Experts of a small language model: 128 clamped SwiGLU neurons an expert, 6664 steps.
Below are experts of layer 4 (counted from 0) of a mixture-of-experts language model. Rows are named router (the router's row for the expert), gate (a neuron's input weights, with its number), up (a neuron's input weights, with its number), down (a neuron's output weights, with its number) and show model dimensions 0-127. Each number is 128 + 24 x the weight over its row's rms, rounded and kept within 0 to 255. Numbers have three digits each.
Before each expert's rows: a language model's description of what the expert responds to; "comes after" lists some tokens at least twice as common just before its tokens as in all text. This comes from a sample of Wikipedia text that the model never trained on. Tokens count by the router's weight.

# expert 14
Description: Opening pieces of proper names and places after commas or colons, like South in New South Wales, Ma, O'Con.
comes after: ",", ".", " A", ":", " (", " \""
router:128120098111135120146110139096133127117098126116166124136120122111153130136137138117100119115153139119154127128091109089136162157162126155125137149106110176158105127099094132108121091091152111166116114083131125131123107149134168132112151156150142145100133112067146147150133141149108123095147128161105152122140068146130164145084136142156116107117087092094122084093139080151126103099126
gate0:114144121118147139144151111113127092165161130164144109176118176082136157149115110060124111081130129137106119114126136116110136141112150105119156128121074169115184119120146139155150135116096088097128106151115120139169122102091159139139151162098105104108098083134116149114176109114121158115138097105104129136147086101128115134113131139112168097137151152122169137129135120147146137094144
up0:131127097134104099142147136115137103172164126158152127163108129085143137148118129067121100125109112133105103135074180144130120145087163120113151140144095177140173106125142150102151141174130136099101085160088125135160135141106107169131133139123140127137114106158114132108153117096144086105124120076154151127133120120123118129144115104099153145132115165102124146117143094168142128101134
down0:122124132139112135140095170145165151119140116086138144119089145159149120154114148126125190090149140136134114127135158108133140074117136137099155131116095106125122143120143149139154133162128131092158131138120106166105077083141112139110198126144110141190157130111109135127179168099155175156152125143110108130160141157144130151139103156164121103110132139103154138128150111125107108081119
gate1:163118133109164134117122177116140109132149091106071120118126138145102146141140178126118109122110180118115098106155093132100134146139134139160125153119075098104120117125135116105121059134131111105109095102141139125122104114127079165150125127110152123104136148119152118142134158148136103136138125113157126096116117136080128118153115111146103125137084183104127129116130150127160143097127
up1:134124123121140138132133161148157098132162122115073156115119190159113137132135177095118147109118128110121075114156117117132114174147141134165094154126097139121089113131130096102151101130147094126073087096114121153126093107109113128138091112070153124093149166146137134129122145108146093107097121087154137115139148141097118124165097120158097128114103138102087119102126152136136148101138
down1:098106102093113136123115155150106156123086147100126154151101135149074137170083129137135092161105153110141133156122139124120096168123116135135133140145103102146085090115086135125105107088132110154116122105160119126077134115108131175107129141116120112123132129128115123080095139139113153150111108077074132147105148167132144109131109125110126108100121129089151100138102112136194118157101
gate2:134130159108105152160141151114097142160127123082139112134110122103158120130084131102133159111149132134124129120136137118145148148136206114109161185090131160118188130114122127108136103178137132174126137112075115169089134129130097114145122137169127145138132114145117122110108127146156151087140094145110094130115138162076136113106123089130142120154100143132126143087113128142155137095112
up2:137120133123118155157138153124090121159139127117107149125127137104153101140082094094136132106155131171171127115156134113117130113143201135089143162115156156104142110107122137099134125165148100149152137123115118145104105154107113133174108146119130135142123145135111109103121142141160142129168088134138129116138145167098108101111098126145149129136096147116143133081115142111128142095120
down2:118122125180130107080144123140144151110125109061108154118139131153108135110168133120095099131107144183111130127093136124141142141151110155124102086120106167124144106163112125117081106112152099169107141135112149170117133107159106144098111140132120145127142108115155084105119149119132111149135169115139163127115118159185125107110095136148124146139111104125153138122112171119153152121136
gate3:141132125112110158126102176110125110156147116131167125104133151117161094103117113122153145146141106133105104150110111099112104120189158147149115150122107137160186168135190122106125129139125144191143110124090106109090126099101147130148156095097156147113162141082163165140099148150109094073149131102095136116135120181129130118137117124123100091131140126130147117111134103218128089149144
up3:105134143132112113098133150169161102153120143136158095132145169134159105139092101111125129139127086122114099143126153110087125111172138106170135141125116130156171138138169093121126100127139150155154117113107120111132101117108135108140147081082115172123140145108129156134093111164131082082147123122140144112105096162128159124146095103132134091131097160153157082087110131142151103172159
down3:090137092164102162117189121129126143070137110104146147150156109102108088128104102147165124113144114151125156114138132114152169114138113147146203109188149141113145161159145096132146135112135151137168103106162130138131086116110105140148126092121159108122131153097160114113188122141137132114128160144156139081146155118132120095136076112063132084146114124150108119117104121120108146167111
gate4:135105104105128157166148125123150138159103125129094116142134124107118100134146151104153082174137149156076128150150118135111135118134108104144143109175131098137094144141110108142144095078095094122152135138131161133122110179119113108105149135133140129084136114160136082112120116128102128121128112139085110127133097114093152131114112118119100115148169097131103119148116141138102114148158
up4:121100106072129127153162128141152156135113113134126111142138138129137115129116135110123095135129119131087110150104140112106109098156084099127150078190113110125090150120155100116155126090073143153133131110169164148155147172167098102082108158136118149110154112107164126087148117147149128133105105166087131123114096140075132125123094126145128113130123086121187115102147135088077080127147
down4:120111134177108116132137098124139145113143139104170132149171147117152136121110106167147158155136168131133104137118139144099148121167142140074115132091159130114142174100097100102158118117105176122110172157200130127147115118104156136124116118134129140179181133119157121142140192145128135145134122161147122132127109092116124105148110076113133137075106090125091136170138138141104136145075
gate5:114136097119140134121137149117116112125108137190135139095127102100109149113153208122146113146100125167132102105140153080126119132110107084164120105143139127141132102116127129158148131130136106140156133152147142144149130184087114152125150120136138133148104129147172141101086072143136087084109122121116124076130090135161142131144128147164149174115122126156133132127189141155131110151143
up5:103153137111110144119137117131128128145084136183111122102129131128108161098165180116160114147131125159133116123102128113152131140126152090149102127120135161162161112108129150192147129135109104122164144127144139135144136181098169146135159114162157149164105136131159162113114118150144088106104114170120156122138105138115114151129109169157140163127161101149149093143138144181137143104129
down5:096100131135113130116152132106134168081097161108139099107105134089157160157131150076124161132126163077120151128120151159123144136148105103181102144140151146078114121133110162112155108097094162115140143153115134088114138111069100102149149128114120108114165087133120089126098104119127114116144103158113129186120141143088067121107125144111156104181125086147148112115124161090112165137122
gate6:124111133121148128147102131121195113166156127059131139117118130118156177169119115121151094138091119183147143106103126097116148121139174139103131095182137083138150124119128125121134161142132131078122139122143135124175110097117118125143145077131121113132125137096123138144126122129141132128120090145077201158160122136105122078118198175121115146142079088112115125110108162138149135146136
up6:155147127127126114124124138131189092126152136082133128121123103136131146166127137131127077134119080204139125128081117087143154093110152129151129126145164102156140112108108079142122155133121122073109109136156137118178108125101106146147160117095097103146156135078086154142121113136150163124129103111123156162162087168127151080116191150107107133142095110142113140094118082146141139150137
down6:117117123120116181144150094125121117129111098107110131152122125122099096136096134137160173130151148074113122134118109147141150136117124135123122080148117179152135144108162123122145117150140131128103090170177111145169182110147133122118125102095103139125106140086137176118065142100165137097087130103152106132102139110152120121101095137149110109111126126124123090112107071071108150120094
gate7:144128131164107101141150145141155142116126136104087110143138081104156103141160144132111159090137142108141145150094100098140176155126093142115121133119086123089085129173133142111112166100144085085126098121179125126090127113130166111134112090151104134122110117120125111113105113136125175091114125125127130142145091134182159160147110093148124128159111076136134089123115115106138123136117
up7:120110120135129104148154160124135133110130134105074128147123079099143091117125139106115139090150098146103153155103147115136171133121097108129120128114114145110087122151109137101104158120135054092130109126142133127130138082150149109126125108110131110092131100120125124092098111126133167119123134123138121111138106165166126149129121090153113095127109055148122141166111103104117122133108
down7:140142154139099148111100127112139153115137145117099095145139097131117109096133129115117098131156085116167126144163136152133130135155088129095132136106147137125144156105088099140123090139091148126142112152171143141136126175153102080125103117115118143137148152134170105136135160083171148132069129151133123088108109127090129104118167126106128133152137129143185165124155141102124125076098
gate8:132116122121109102130148131087109134117135147143121129140131108119161100124135118130099150114093092129146129127139136149126157153109118161132160119153154138153153125115133139108136150159101166133122126141134131130100180139141141117157155116127116125045111109101150122087172112124123157083134121128144080145197083128126142123112140155133153107170091084168126083105121122154137088161132
up8:141127128146091106128144153097134140124155117150113159131117118091130118104118114113103130134113109121124145130122177152139134167131113163147153113129162173155112128094139154102143139138111163147134116114146127117106172137135123153183188125119122124076099123117146101110180084112123157112145098129146092148143094148140096134116118128170158111147130089162116086107097132171129080172121
down8:165114123103138094096101137125117106092147162136150145134088095143059110094140133109105134136095114114108129148113141109099112129147107143121106118150148113112132148111197089135149112170123132174147123135123111152145140157074066115112115145126129093119130145140127146121124085132098129123119107106138121117185099142109149116103137167141077159159188134119091134078088120146135151120095
gate9:165122116145122154127098172122148140140138088141136113141123137091136141178134087165110140150164095134109138142078153143125132094150088115113106111151119115153153143108108157150103129107143118181125072126105128146120128116143142148131142137129100098114119174148127198123116095145125159128165120159076106110135158162142099093132121147143135140174114160111140121071133151138120079133136
up9:130143108125115117109122133125120140105119089173098071125140131111141097100116137155117145148155084136100158130089135148134142084133084126113130163123132124165163166088115137130098094100143155164124120110118107131100105159122111146134156160078121128161124158162136200124111116150093130167147110145061179123156122133147109097111141174124128179116133144103176131071126131162119117122117
down9:127139093124149111133137155104120116122146087154125114123129143125149145158150122124159101114099105139106155135152116115144136103128133149082124122175076105145109165165151121135187140100125137146103127139117107105126140130135182135119138077105119105081139158102094139091135139127104128104104108093139128121140154152181139131137148117101121149129177166117163128121132151162136095077071
gate10:146117135139098113110122126119157161120115077116120141083147109112160132124150105139112110131133115152109147153104110109130129126120148120116164164114128121138178173128135156069145164108137131149130124129148091134103144122142126126106148141135171127090129130129138169162154071121133103123106140121102112155160123093144123162145134134136125111134130160122149085112142144140127099104132
up10:128136152141113133145115168083122134130122089129120130113146125119108132160182181150109125101141137142088145142132107160118101107147136135147143133152095155148226155137138163108147115126127179137124103110125091177081115129084142095136136147168140162090154141141155143172139130150114140140123105111120089139142138119173138145130104125129072136120117170138187128094153103139131119178144
down10:097115159110129103142116118115159120187154140141155093131157155127132130090149152163071130185089118148090114126092087132111098135175103108088114174134087132131143096139153111150154092160138129151104130103116104129118129124116099106128130134135125118092126126113107141098169125134095148123108168097101117150146125147095114134150113081109134117192142121148159174112118104107114136122137
gate11:166136111122153135132131104096132107079103095163109119115116146159129131104119152096142139111118146129112140112109130112157132112141121153114106114139155080102144091125120161153136072107123095128095129080150131135099131069098149168125117113148103176140131150142125080123136152105137059131161118172128104103142153172146156123157146141134105129158039142106118134097109114117164096126110
up11:126129125139132100143134117111150138099136101182117112121118104189126137106133133114148122120120142128088141101077147137138152149140100148156120111132157089145173090131120158150178084113156156092136105092144152173118120087095141196131138133151096149164102179113145111120135121137124063116158102141078098119142153145144146134116119124131109149156078135095085160096118131131142159113122
down11:164099142128118123128131143141152155124169096113127139095118101122130155136144118064107083135130112118117111118108141164129130132138074158088125113143153110111137148141136117143145121098110112153142142106139156141146095150102119149114143100188113102136047120076134078148124100176088090081100110155102110093110114135162135161076144120147084112159121143080150157088103116137130152108137
gate12:184147132130157130116143116130105120138121097167148108102103162108101145176120165115121150127100175125168138128120061106138105115146121153123115100122162141072134118095107140132120169103163112170131150127082125131138157154138131112164121141096126135146152139156138079146099149127123124106130149150160142137159150113096151123137141072136106119113174119103043123143097161101158082142140
up12:105116121130123082128146092138146128110110110176130114076134174116102135174122162104113145132112143135148132141150093123162135118139135141118128118086139110103083116113116163125103163108153134161123164157100126112118137134142150132170117112093137146165137147155168112146115142122091141091110158142146158129153102139112141093146146092131106160100126115102095133111105123108169109108133
down12:097108105091161139109156125145120137147134137133169157135151124128145155125133124140147129114121083167152145120132081075146116133095125160137124133118179101150132141149116132122160103091114113110104149119138110177115101065118108140134099103157150085108143124148141131165166154100143174154166141111125105108134079122129110118172131147165141131135106162113148094113125100162116150112136
gate13:115130141102121147122218126132159146152100140134133148144103116129130121096079097149146128145125155121118150133119125137120120103136105173125135106097103178163142117101136143115070095101132098167132139117106129120095116098166131085139133115127127133139115166142154114140102111165117167092121183133163112116159136170102168183086118113121107100146113114127137121127132070130139161140137
up13:103135141123124152118165141111147124148141120143084133130107113081119124108053140121159130129133128130135121127129151147142137085158106189143154125094114114132126126089140130120099138143129117148139140120111114122129134157147127091120127115151125110107151144126093090169112124131129125087106195135141133124132105152121166188106176128138137127123073102111123099128138041119107160137113
down13:122157125121087088120113126139119133135106118154146126127110131149124126120121118140125165072134118123143120118157136171132152122155099146144136154126145108085123114130125110121142113089137120150050154131099143137111121103167141122075127130204113166145118146142115111086090119109149160104085138115166126146102130123106114167104135121154162087139137135146132094116114141076113149103127
gate14:121142169105110115131095135109214133129106134159148116125133108086166104132161136123093114131100135135141165165105148107094135118181108145094132146128104158131125136168137124132137077131098110115113095117170137148078125153127080151110128115133155171106165132108119162114092090152145109107149139093143094141131128133131132125152141143119111108143077099118138106127156096108076135140100
up14:142140139117128114156132146122148123133107118134148113152104095081157099104127090120088148125070147130164179153115135139100162149147114156115115160140141128112140133139130111140167089175126114119154098116159142139051133149144066158129117129127127146107173119096120165146102127135126077136165134125146116113135094091190101121139122123120132130128094094111117135139147090100089151115126
down14:159147122162100142130100070141130114124097149095147112137157123118170117159121115137117152126168154123123117141182142123137137112110117133121117085127166103115143105157150108105142111088082128109102142136130129144129109151144138112137162107129116056089149088130119165159149152107110103150134142126131127155114143120160128110129150123109118152107134095146129144168115119156189129108147
gate15:103125112131111140130125131116106114125106141082138126114129133142145105142101102101095099132115107122146159119121121103182151139110139133113116125119131154126133135108149126138144142120150150165128148110074097155093128185122175119112151124113094107140102092124158120168159127111145122156127139138134187126138126124142168196123130126097128163120140125135129136139140103195128100079163
up15:124146119135079138108116155134106115150096109098149117122121164154148135159117126100120107147099108118144153133088095131130144118126140119111127125108133163165133141128148118124137155101143142144153124122074082130124127155133143136115123141138099096109090125083153134148139140114140138134122130132156213106112120123158172164160127144075104135110123123135161177150142142168138134095168
down15:095169134149145110105151134131129095146128121162157127126119101135125153148119182174079130119153103113169116096124109088099126119107118158142106171135116145130126145106128137165136143159114126143149100120133109132130134121115128124120135117115155102113168118132152145125095147141106182144098145137158119075115164083154141144129124184089138113053108148111151122113153116113158148175175
gate16:111150094120129124144116092122135137139117107128136105127148160118156147157134126122063131132160116127077133139117086124138069121107130118145148167125174108168130112132129108150080145103189125169097117108122158127098089108135133117154075178157111114122097120120143121128091186134095122141121082131116143143135112131110073172132121145147159154143127145110116150136159186091166126127156
up16:128153095120142130112098118147129135140113120158157092146133145097112148142150119136111124141148128157084099140116119099077087105117116118127111162107151125176118122160122105110049157126178135125083064146134158124050075118122132125151101146149091157119107140105182107126073119112089068130129121138121139142114096124144128154100119160121137121121139145143151120164152147093115151165101
down16:156127113148117124112116065150108142131102128092135139085126096153114114150105161139147150159148134109153122075099145137130131094094122105144149128149124140119116131072168135173158132105111113142118139077092115128154123097123114129168186134113122161158119179114138084172132114146115124130154108124160118144120116126125136094099136110129156142128131140113190100107085080120148150122114
gate17:134128105125134145149152143137150115122105177119148106143134132108115133099148103103111108080137097154133148111139137170103117184149107110130147130119142146109133111128125153138140126159154161142106117122121140070149114125105167151161124109086147156057104146114149123171126115113091125052144130129142096140121131118078177123125168124139112153131152120128107173113110093137124131147125
up17:128139113147145136126130139158135094158119155147144115135130147107110108105167105104102122086148108148158130132138107175086098157171080110113174089118107138121165112138134131142141165146183125152086106142121110071127118137101138148157101120110155143099101138094111150147135119129101136084138097109149113140133136105070190108100165107116129149124151129161104137141113111094147153151166
down17:159133137143130115113098131174138116150113132150143110105104090141124112140133118086093132102138105110123134119104173151157094126136134127075158131126140122116115113139155107128134097134129170135084078169118122111143126147106137118160102170109102161115072159137149126148120092153148099101127142084090179115107080099137128087145130098144141071086132109151074135137119110109141083144119
gate18:120101096147122133115107149109140085120152153132140140144109186146120157120156073138133103155115144177168126122156098084103137118181142185135113170121120163105146107111119110133150102154151121116149127101098119107163109109146085122112139111135125142088103135107150137204107171153143156129129122096107089139128148123128122114130149119149136168116154150112108136100121136128147085088079
up18:114093097160113132120138162113143091134108137141136152153127151123128157109182115158115101134098141184179144133147100130094142101149158163147100155117164191121159155163123129158146124164151126150140125115084138091149131138163127132134154124106120149057104139110133136138105142138130124142112112144164100148145142150151103114088145111151144153108175180112117142117126121122154098097065
down18:130118111163146161134145052155107124148128085134086113163107125120096131113117149138146137116156109076120131109114157107091115128138145137133105098148118106111158136130152134107125172143159123135130180134127134110157179167125164087123109144119088128113134123108147089146124153144144123098089116132126143156107130094114114082105126144138112162134128140111126123102123096101110111097117
gate19:164125078127118187118080111131129098127116109130172126131144141086122132109111118108157104151163139138124123173119142118144159152179157114131169165134112161131126146115088104097112139131117106124126126107086110137075150123150119123154110175134106133124140156098131123163109133127148141132120128134131082134114091125108123178128143160120155133106107143096124121120152107093134138151128
up19:147131089120136170136116088151131150105151132111099115141143141116115152083179118119154112133167143106117102159154136107166153117141156117167126177152134129106104127123108104139117171104151117109105158134088122119134173119156131109121104164152098139157112142105130122130128134131152128148130112154135094115133154129094101170119159136108144136145139177149112113150164101106148104137130
down19:121136143132072119100145096141128142143102083174138096110101055142124143170123079169162125127111143133121120168110106134116151130081118134159152118126141149127102115181111114116133125121099133127118112134144098141169103122133113104095139099104121125131127121126107125116126161195148122134131122125080142126090123106176134130110138110145124140123116098134132098152091177140111156147100
gate20:116134153131134134124146136138111120107097106096109151153140112120163104140133145122134096111115118155190143132160088135130135133124125180118102155145100146108122139130102150100123161148127111202126148087131127161151122129119136105142188131136141149147118127092103118105103140142109143130161117123100157142188142098095153098162094137152176118112099147165121087131120158117124118086111
up20:109134145114131120120132132116147115135088129068115161179112136126157109115082106129107101122126133106141159152149096146133127167140146183110100129115138096116140100112097138098139151173163110188146141080117137134153126157141137105105174141157141164141128114108144135108115121137123137146160137155109161125183143133110152124136085139149163140143126146137118111119139172106109090080120
down20:171127148109118148119160130141166131165130109134110131142117092143127109126116131140145121116139122069118121121082112140083138172161126146093133120128115136078131149097113128146136121098142114147129140082114109156128132135094102102075119146169161143115096159139094096102124118089121160128194151085134125086125118165141133107131125108134147112113127116137134130108165121184135145140084
gate21:091096135145123127130138104176134112123129127109200126135096103110081129139151116104155114131114144091151147102135083131106173118119108117112140126132107152112089081137134130094111148133115148166139107127101119108130150136142110116163150119128108109164159116090097106151153108095102161110165152103090120120096092120141098100077115141132137137147119137106142116184130135111122101139128
up21:101111154099112158122151138166134119123118109120179160136094118084121101091141123122158132117096162116166131072087114129109176122123102073112128114102125164119109091125117134109081141154137116105116106131137104132096121118158112088174119142101120109138139108124105126125164094110094138119174152135122135100070115138097099135103124145134186108171132159133101120157121124118124119163143
down21:103120102140139109123104145102150163130153125132097115113116151082109108139138115155192132149156100109099089165125156135137153134111093140142102120081142126106102141157128144167133130089144106129097154159115092101095134136144154116086158091109149131141160133120148103142104159107099155092087143128116090126102110118120145122165149147056142141144118143127116075137154154131157123121135
gate22:165117105161117115141128130144166128115123144111107148151116098093106167163183126147139138124137113093147146115143133150130147148121119158130151157106124186121117116120153087118150135150113116159092122136105151092151100138136163113128140131113118189110137169134140120190126138122119110130141102093105155152124125116117148175135179115142060136113138148072121166114095131126145086116103
up22:146081118139135116136121130166146110141117139111126136139135143099124152121163121163121117111161133126115139133147140171141164140124178122149156147141115159127127138094144113133133135155161138178072134155095118087122118114152129119125139099096122165111125169114134117146114140124122077106137107132094137148131111147091150156122156130136100123119158121101123183135073126094130094117098
down22:130126094142117077101168095125115138139107144153133155145091085129075170149129137119146079090111104096087137165129143131100124114123160084133135109150172149164199091145146127140141124156104102132116126141164137156126151103113127141134115112152076111169122121148087101101099169159140124128127131117124150105126113124162160096114125136151133136116175096104139131131081110161117150137123
gate23:153152127131130132148100095127166126109123150134126113129157126128152156121118101133132101155079124076102161119118133131122125119123121128129119105112118125092126143153139110107094102155139129097165122124103114097143142119089097123076113141133159081129137140103205147139151113135165091127192132087110145138116168126132155157105129129120107121104128146110177126157133111132092097117199
up23:134125120115136156133150119126133107123158121138129109141168100121149144135128080158102142117150134091103206124097157111111124143124122151144141118078121121070134166157169095097115103098118102146174151082097114093101128118076140155123110150122170099172121133111154123104152130134118106137172130144090127145122164110160131108089107140116117134084128166107166146173130104119100099091158
down23:153118148136178107102161127120111077137152131130093122154114153142102128164100135115145128120144085149114110103116170184098128138151075116137152149126088122160128139140137092165130107158103177176147159100143136135124144140165084168181092103123110122128118130106136140128107142133107154117132160124112135120129089117128101140143128091125132107129112165126114164134114169113090150147133
gate24:140124147106139132132112131139104140115137121140134106166118115105167128140114148160085154167133074146070124131155133101114113099113123152142136137142116153133132128074107118093082121137124114134106134175157096155147084100138141102120097137152120117110139112064138100128156114141134098098097166129141100121108116122158096120117139153130184113142098129143146116085134139155150115121130
up24:139117129119127116130139132131104153143141107121164108156125097128123140121127150142084147165147104133071136088128115135080126119114117127156145120180139169155138143059137117135088163136119093124089136156140082134113092140139127128120119143150114104090107096105106117146163130137131085132109138100141126141131158136170139096136154139145165113151109151139143111100096083185130106152134
down24:107131134106100108108107145095128161105076093141121145151138150143120157125104155121123130128103135125093091113141136145134160094099152168077143135115080109078102155132128117111152104107139104124116100122097127142081124128103073092132122156096102111165080146151109109184137079130151114146149127123121134145155119122127105070088135080103111116113133130100134153127091134128130103129161
gate25:150161123121149129114118112144131139162113108094116128093129101111132140156108127129125142147159149126106125157157105146118165138134137122153121126142128107093140138111124128107123105023106097187145135122143129103110138143103109142108101173106162139122144089094144122159141132131146108138122101095106164139115102149128143119081157152138116209128135072101169125099113119149177147138119
up25:142178110127121060111136120186118123115132130119149126110137085090094165165117124134099134163140113123139134152129130164121126112099116111127096137110120111129124141134109135106087115057105093119131115145178152108116117133082081109117148108092153136123118131118144086138158152143128099155091116104091168117104085150099127085146143153137155144157135078117165121105117116145101167147148
down25:138131111109150122089154154141119102116161105077132111134160115093128131162103174125124152156140123160128119087156162131118137144134114141125118154139093113134121148156138140121129183143153127144127128130156146151158079158121115105084126130143099122095053111131110120125135144148096099121156153166104169128118067113113119115069106105128145112144092130181121129150092095139147190145137
gate26:154108141154139067125156165104146144120126125110109080134145120167149103113088137110088119137139144155128118105142124100127131090140134163112111139113117186108096123120124133096127142102128140128161119139140133143145101109127164109120102092165162113131133063094120089117175131096121110112097126094121135117114087109149146094116149086130128146146121097143088069123133107116112112091116
up26:145097133145126063130169177082148126118123106130140115108138086156177117136126123134103124144121134158144177116112121103090120113132127167083096140149092145142095130119084128123132090110140156143153090158120126109146113102168142116130100117129126094090139100091131079123157134132127118126122127119086119126158115115179172114148168114122119194181089099107126115122145113115127104116090
down26:158132154145135110159153134118126132119136179158127120155130111099116099131135124150112133124129106128143151104108130110142122098128115138127123112151173126080122156151115096105100157113123165137064117146136137127136177128157082135144109116116157098150143150102107103162152109109095163106140162132174119155124119110132147150084120124105134150089116163103145136158173093147104132145130
gate27:135139121095120112145133147139139127133126158106094153158123084136095114136105132135110154169126113139128088101080147094144125134130174143166135120125157134127130137143124131163136135108157119144119109134149122174139122127124129122130158193123106131092155115111153095115137141161110110100113105172079157121106146102125127165072118129134129131100153153112140100136110143098125182115076
up27:151131123111148103146110141108124099090126143107124146147104096147126102142117074086128142139125097159106107103055136121139155135123189112166125130114131114154144134119128124114134133131145117114136099118145135160123118145117144116145138216103103137085141126082148099134138150144115072089130123189098116120119114107135138171101100157112112140110181148118100103150130119127165142108107
down27:121090135145134148111132160137144120163148117126126133148131154132116138125109158096113131125131141149129106082198150111111146169122115146134102144138139153130148085132125124138133125114119107145175111138110134133159142127149141129101135151130120166108158134132083112135117133090097137107093093150118133146140131093156118106101173148174115155138078126125124153143125113134078114096110
gate28:094125091143127141146134139123126118139152135128122122084142158098122116159060160139151121117110137146136161096101088080132131118080128149149131140158128132151172119130135123125064172110171101174134142080138127139120090138087138111135124157098149129159134114133134144146089154139163144131130136139111118159157100157169148134172127144106096149126112127121128096123150106165145175067119
up28:101119114143130129138116130062099116160149104129103083142125137101097137105124160129158124132083135135117115113103101091136127132106152120129102127153124119174128138157111103200103142115095110149108138103159126137156116142102110163158117179107153151165116137099146158163125122129130156109126093156133174136124128141135153099155145157103099117123087115115115093154176103122134165107104
down28:124126103149123155147193130106107105135111136168130101146108094133112141186070111139105100099159101089146100133136125153112125079110102124121126131132084160104088122092191139125140107116112182101109116095150161112114133116120121110125129154112129118106126124105130111119166099135107104119123121109115145151123152149111129111120112118126149127114186117090147185141128173145111173122120
gate29:135077106094083154136155170135095124095170106122138119118119109098121157162151100114176120152105084113124098086099109120090115109137128142108132121094120165102146117119106138151121108116125148139132142112113096113094150112125161159134130105132177133123099157078142152104091097127096114139103132123093139085130137142143141138113138165188162113118148149117091101113117131146134102148076
up29:100090094143150149144144166148090116098161114119138110097145139119131144141146139096108128151127082100116126097106107137110111098142092101076104088105117146137138142145120123116115126109132173125145122120071130111110139094146122172136110077116159118115117142078175159125119123125148097121132130105125119116136116107134114147128105154160163142154123098114137103122096135134145138104121
down29:135089144173166150125158133125116084128140117139115086116116121107126149091142135116135107178112132140158122126120125110145139164141128121144145093149141130163121162191129123157112135133131179121159108150082079153063160130132143126138106103129167153169091154109144106144145119096068138122162079096129182127080116112157190157139123177128111096114134138157135149122165141104113154132116
gate30:129157114137153141120149117126119130116134116106190140150159093155143167093133145063152106168137147142120155158137093132131132105129154169131134142128149122112162148112128133088106131121140129167121123123141129127158142114120111126126076184158105094106144183178123115113122128125107113119121174133103136147145125162129135108103160162138091183126131166163137124103129103123125030178103
up30:105142097091119124126145117112149130113095149130184136117146075135099127109118128089137091147131150114153124154146076134169142141136123185138158118138149105122117161136141083105137159145071129139105153126165153123176133133116155132137124154197107120129131126148144113122142118092136118118167131120095137151120127166110132140122132198125114109134107149111130120090148105110131088180111
down30:114130160095139142106124181110121120106113135126145094131102125131109133131123124106182129090124131118119062162128126118150125122154126135090124185138126151121136133170160091124114130127151151174125131121122138112132171125157135103151151129123103183111112151148088129099109116137156160132172129112157114088129182152173119099146099146129134141164079106154098100129161126134093106131150
gate31:160151123129125128136116080155130121120136112137116185139107144109095140118155128124143125167125123134154139096081168110139146142134158157150153065122134133120139080144113115128151117117136100107164120124109098095173103107134083172112094182142114105055125129163093166121145142131156149134112111137140125176127109138183137144160154107097073116140142121084103136132117133160108143113128
up31:113162123127132119112091135130157103138153154133116153119151125106132147095144115122142121129169147124130117108138144129140180147165161149146135084108093138135154103150115107109141181130155069112118119121105107140141086138140121161109108178147084086058110121115120170131100145131119152140111130169142147141145139138171137212144120102060099129141121107108097164191089133115105133085118
down31:127118068175139119123140147155128115160125109131146126150147136134134188120128105128155110146099108131120138113137120112137115158161105113189169145114134100111138176113139126093174142099102142121143144121160147109115123109140153150118121169143123155073144176141139132118100172141147077054143115165159150103181098132183156169121140124153131134115116122094144093161116157111135140151135
gate32:140119125105104140149101123153183119147106111126092169129133113124180133073156159137124146122105112099143119126137098109118130144138148193103149125161131129107158169111135156141152088137089176119135131122117131144123165121152134147143104153144133111137082107088178107116147116122115120103144159128120130160129167130073135167136169131141105116134123142091133127088119115125111102124138
up32:138120133115101115150103113156166131123118135107103138106133100140169141096141141120119102107094107123125127151156115106112124135173157192123131085181124141120142141085144137150151128130135166127109110111102127122121174142137110175155091169116142129161085101107164090147126093097129108116180141124155110148142145140103134099142147158136080114152110148082114119090114111124176121118168
down32:133111134088114092133065109147101164131140168103114114060154133162144125126130114135112103155145112136138114104160130101136108118110118148130122170082160125133180123126140116174143137161118155119149113129152104162134108105121137149082147174145146124096108154158101086135069131097080115127128143102143095106136125137090133165136152133152095132097102123134174107104069109137163121153106
gate33:118134123131136111123144172111118167099101151149111092107196130134127168132092144105102105170133136128145123147133109163160101100123101153111132148142129160132065119148119110098118125132128143110123143105088107120155115103110166154116125138172182136082131101146129131152119115123138100102101140119154187132137110134100200094134141108097110172116171093146130131107168121149135147085108
up33:125106114147108150150134113084120148120125154166145147165134127138163146138153149129126099167105117147143133135119136115148123144057132119113138120129122090134127126124134098108112139156129115151115129127116140150174113116116152125080157130179140146082114109116124100149096114115132106093132175167162148151165097151114205174105121116117105122125091101114116140117162090174135103141077
down33:143161096136123146132152134130091057177114146140111158126144134129107147083128146152135107146132081101157140154127130106101115127145098114121153069145128134158110115179136098114107134120134116086132167138161154146132195065120132144166098108155141094136104136151084136140116079136144125158149167169077111159109103110134104120113094131117138165145094151124146148103132132123117159134146
gate34:147121137100113166134164118096118127137132142133185146174102127150120109190134115098138153115128123109107134146132106133106140110156125163139087133180111127103136105110108081137155106090125121178108116129080129145145074161124128128145181140127090118087128138141129136094130116153149117078136146136135143131159066146165136149090129139153132134117147100150111136131154120135113124124148
up34:172108152105136122122200125103111116155149136126187178178143105090132108148129130118130132136129137106118118119104111140112185116152117139160104143135100153119118099115106110127138121118132141134124122121070133164143073128133139128159150155139109160115152143129124107131124113137117103081160151142151136144150083105166114157117106106147168113071177124131159136102159102157135114096123
down34:106112105120148084103165167122099107120142131108086162124101160093131170115125137159139118112142157087096074106156140113121136153094133154123181146104138105121174137098156105130110175080114148144096123114172115117145125154159119121113112083130080145157154119112166131119105122098142086107157149106127105156130163108167153138127155129113106129137148096143127124136129090128123122085134
gate35:103127109132109121121118151102148151128077138131154134077109139104115122095165104088105121119151134129140110120084144102115148133139114154135121114137068147152159146146135126112157154132118078145133105109140112107110145147084166099112119158177156147124111111123109144148127149122091121136129143103120091105130104112114136114142131131123088169129115096117162117086122176160114083087154
up35:124138120152156117135115155084151126138079153100170123125112134136125138092120131111105119119160149124137132117094141103108150131118113144170110120157063181161142153165141126131147147086136116102127107122150110133082133136099171112116128147119143133118127128120124137153109138099098118135139150135129115098130108126128124145166102139107123170148136130109164126104130154139135095078155
down35:129135153089142130153125107082130146105172135156125117111135106107121136135139136154133151155104119146152126169115177133116135116121137101117094103090122106152132124131134119139126094151117140036119094116117153079097106135161096120146115110127125088113128171159133124149119148092114109123106165101079129152147124104145109213137118185123119156105125160125145132088117116107102132126147